{"num_hidden_layers": 14, "hidden_size": 256, "n_experts": 32, "experts_per_token": 3, "d_expert": 48, "d_shared_expert": 0, "hidden_act": "swiglu", "moe_layers": [1, 2, 3, 4, 5, 6, 7, 8, 9, 10, 11, 12, 13], "router_score": "softmax", "normalize_top_k": true, "routed_scale": 1.73, "balance_loss": 0.0116, "balance_bias": false, "router_z_loss": 0.0001, "init_std_router": 0.0223, "lr_router": 0.000559, "num_attention_heads": 2, "num_key_value_heads": 1, "head_dim": 128, "vocab_size": 2048, "norm": "rmsnorm", "norm_place": "pre", "norm_eps": 1e-06, "positions": "rope", "rope_theta": 10000.0, "rope_fraction": 0.25, "qk_norm": false, "attn_scale": 0.0884, "tie_word_embeddings": false, "parallel_block": false, "extras": ["capped logits"], "init": "uniform", "init_std_qkv": 0.0281, "init_std_o": 0.0, "init_std_up": 0.0281, "init_std_down": 0.0, "optimizer": "muon_variant", "learning_rate": 0.00611, "lr_mult_o": 4.0, "beta1": 0.9, "lr_head": 0.00626, "max_grad_norm": 1.0, "warmup_steps": 200, "schedule": "wsd", "decay_fraction": 0.556, "decay_shape": "linear", "final_lr_fraction": 0.0, "batch_tokens": 65536, "max_seq_len": 1024, "doc_mask": true, "train_tokens": 333500000, "max_steps": 5089, "dataset": "wikipedia_en"}
Below are experts of layer 11 (counted from 0) of a mixture-of-experts language model. Rows are named router (the router's row for the expert), gate (a neuron's input weights, with its number), up (a neuron's input weights, with its number) and show model dimensions 0-255. Each number is 128 + 24 x the weight over its row's rms, rounded and kept within 0 to 255.
Before each expert's rows: "gets" lists some tokens that make up at least twice as much of what it gets as of all text. This comes from a sample of Wikipedia text that the model never trained on. Tokens count by the router's weight.

# expert 22
gets: "s", "ation", "ion", "ions", "ations", "ies"
router [162 103 153 114 166 104 150  81 156 100 111 121 183 127 109 155 120 122 115 113 121 124 163 128 151 155  81 103 131 182 126 162 123 114 154 137 135 114 159 117 103 115 157 134 131 144 149 150 127 142 105 103 142 152 121 143 175 163  82  90 167 138 155 131 129 149 154 117 110 151 150 128 128 128 112 135 157 131 126 116 102 186 140 101 107 127 132 116 143 140 118 159 117 156  97 142  92 132 156  92 142 107  86 157 131 117 141 117  97 117 147 115 108 138 121 201 176 136 155 162 126 101 162 154 128  91 123  94 110 137 136 119 148 149 149 146 164 100  80 133 164  65  88 122 181 119 106 158 140 164 163 107 109 108 159  93 112 150 133 130 127 126 105 149 108 113  84 103 110  85  92 116 121 131  97 176 114 156 117 110 135 132  99 157 162 118 158 127 128 101 152  88 146 172 147 106 141 139 106 116  98 110  89 159 135 130  96 147 117 110 153 125 148 135 164 179 139 133 114 142 146 152 117 120 161 137 124  98 132 119 143 105 126 119 132 134 139 152 134 138 128 150 103  85 140 125  89 143 131 115 138 118 147 148 127 112]
gate0 [154 169 183 132 105 158 125  96 141 122 162 147 117 113  98 183 142 148 150 149 163 112 120 131 119 124 140 130 144  77 125 117  88 159 101 130 105 184 147 144 120 102 107 144 116 150 112 152  93 162 169  74 121 130 115 121 129 150  75 114  96 146 122 113 116 142 110 143 129 134 105 119 148 156 126 148 170  99 112  78 108  89 130 139 140 107 141 126 146 162 165 128 133 154 163  76 138 116 107 158 156 123  95 126 145 137 128  95 128 132 102 136 113 159 129 162 139 118 125 118 182 128 134 109 136 148 120 131 130 202 153 183 136 158 121 138 135 117 166 111 139 129 113 120 133 162 107  85 132 177 116 147 153 135 179 120 202 149 144 123 120 145 124 131  67 177 140  98 141 136 125  96 139 110 141 121  98 106 140 131 146 121 131 152 131  96 128 138 143 156  94 120 106 139 129 185 116 108 151 120  74 110 160  84 117 120 116 106 121 109 114 172  89 118 103 145 147 144 156 134 148 122 131 116 113 137 128 127 137 144 128 125 116 144 130 175 138 134 160 101 137 141 116 109 124  83 120 147 109 131 123 104 150 132 155 116]
up0 [149  99 193 125 128 135 128  86 128 131 140 127 185 104 137 128 127 118 128 149 119 145 119 135 123 145 126  93 144 133 115 120 133 133 113 200 143 159 142 144  59 141 122 126 133 110 157 140 114 203 135 117 188 131 118 109 114  83  78 147 127 123 128 128 125 130 124 119 119 152 151 147 118 101 127 136 126 128  82 145  61 144 112 142 107 150 144 125 135 141  96 111 110 108 105  88 144 153 125 104 136 132 121 112 105  93 129 160 104 121 125 115 111 157 136 123 136 132 118 147 114 176 144 128 104 129 153  94 128 119 121 136 104 154 132  91 163  68 148  81 136  99 117  77 151 136 117 170 178 130 126 150 112 134 158  79  81  99 123 149 122 107  68 152 128 104  80 125  97 186 108 112 135  99 118 114 100 116 137 113 125 139 156 127  91 127 142 145 104 157 114 125  94 108 113 102 132 147 116 127 107 103 130 107 116 153 128 143 121 152 138  95 148 135 141 143 160 124 108 138 140 138 183 158 153 147 149 115 170 145 125 136  95 107 160 143 143 140 154 134 143 174 133 158 157 117 111 145 110  88 120 130 157  90 113 138]
gate1 [117 107  96 127 139 157 129  97  93 172 128 128 150 116 122 134 138 101 140 104 145 101 116 125 138 141 126 137 157 137 120 128  89 139 152 105 136 153 143 136  49 103 177 126  89 136 120 170 118 162 114 123 168 118 171 136 147 170 100 121 117 122 132 124 131  95 130 130 132 171 151 116 101 171  87 124 166 120 148 100 122 118 132  98  92 111 124  97 129 110  86 106 167  97 149 134 172 113 147 137 143 163 127 111 110 123 160 149  45 159 124 131 115  75 107 141 151 112 158 127 144 138 157 122 115 138 125 134 181 184  91 139 132  98 109 112 130 125 104 109 135 128 149 119 165 106 160  93 133 136 141 108  92 159 156 142 106 155  99 123 148 149 126 142  99 126 117 118  86 174 109 127 106 121 132 125 163  75 117 101 125 131 103 150 161 128  77 137 121 133 108 163 123 153 118 139 108 140  90 139 103 151  95 120 137 147 151 136 145  91 151 137 155 128 107 139 106 124 112 104 129 156 112 142 169 119 126 122 144 150 107 134 103 119 123 154  98 126 145 107 176 159 108 111 136 112  94 114 120 172  91  78 166 137 130 113]
up1 [147 140 159 109  99  94  97 159 142 134 131 159 116 168 176 122 204 139  70 112 137 131 143  91 122 160 134 163 167 130 142 153 133 105 173  90 125 144 140 129  93 111 112 144  84 125 124 152 125 169 132 144  86 149 165 178 159 102 134 132 138 133 137 132 107 129  88 147 127 140 161 144 161  98 130 145 101 124  88 131 119 145 124 130 131 137 156 160  99 130 165 140 122 152 134 149 133  86 135 111 110 168 108 118 134 132 140 120 120 112 115 117 113 150 151  87 143  99 163 144 131  94  79 112  79 120 130 143 135 129 111  90 123 117 129 134 140  97  95 122 112 116 115 117 111 145 129 113 118 104 128 129 152 121 158 161 126  73 132 136  85 122 160 140 140 140 153 140 158 148 153 127 106 118 144 108 120 160 112 109 122 124 160 167 186 136 119 181 133 160 130 116 120 118 107 116 147 137 130 127 121 110 122 124 148  98 157 149 115 145 157 143 107  89 164 113 149 157 119 139 127 100  86 128 127 151  67 116 116 127 108 127 140 135  93 141 114  99 174 166  71  64 133 113  94 170  95 155 124 130 108 133 138  90 111 134]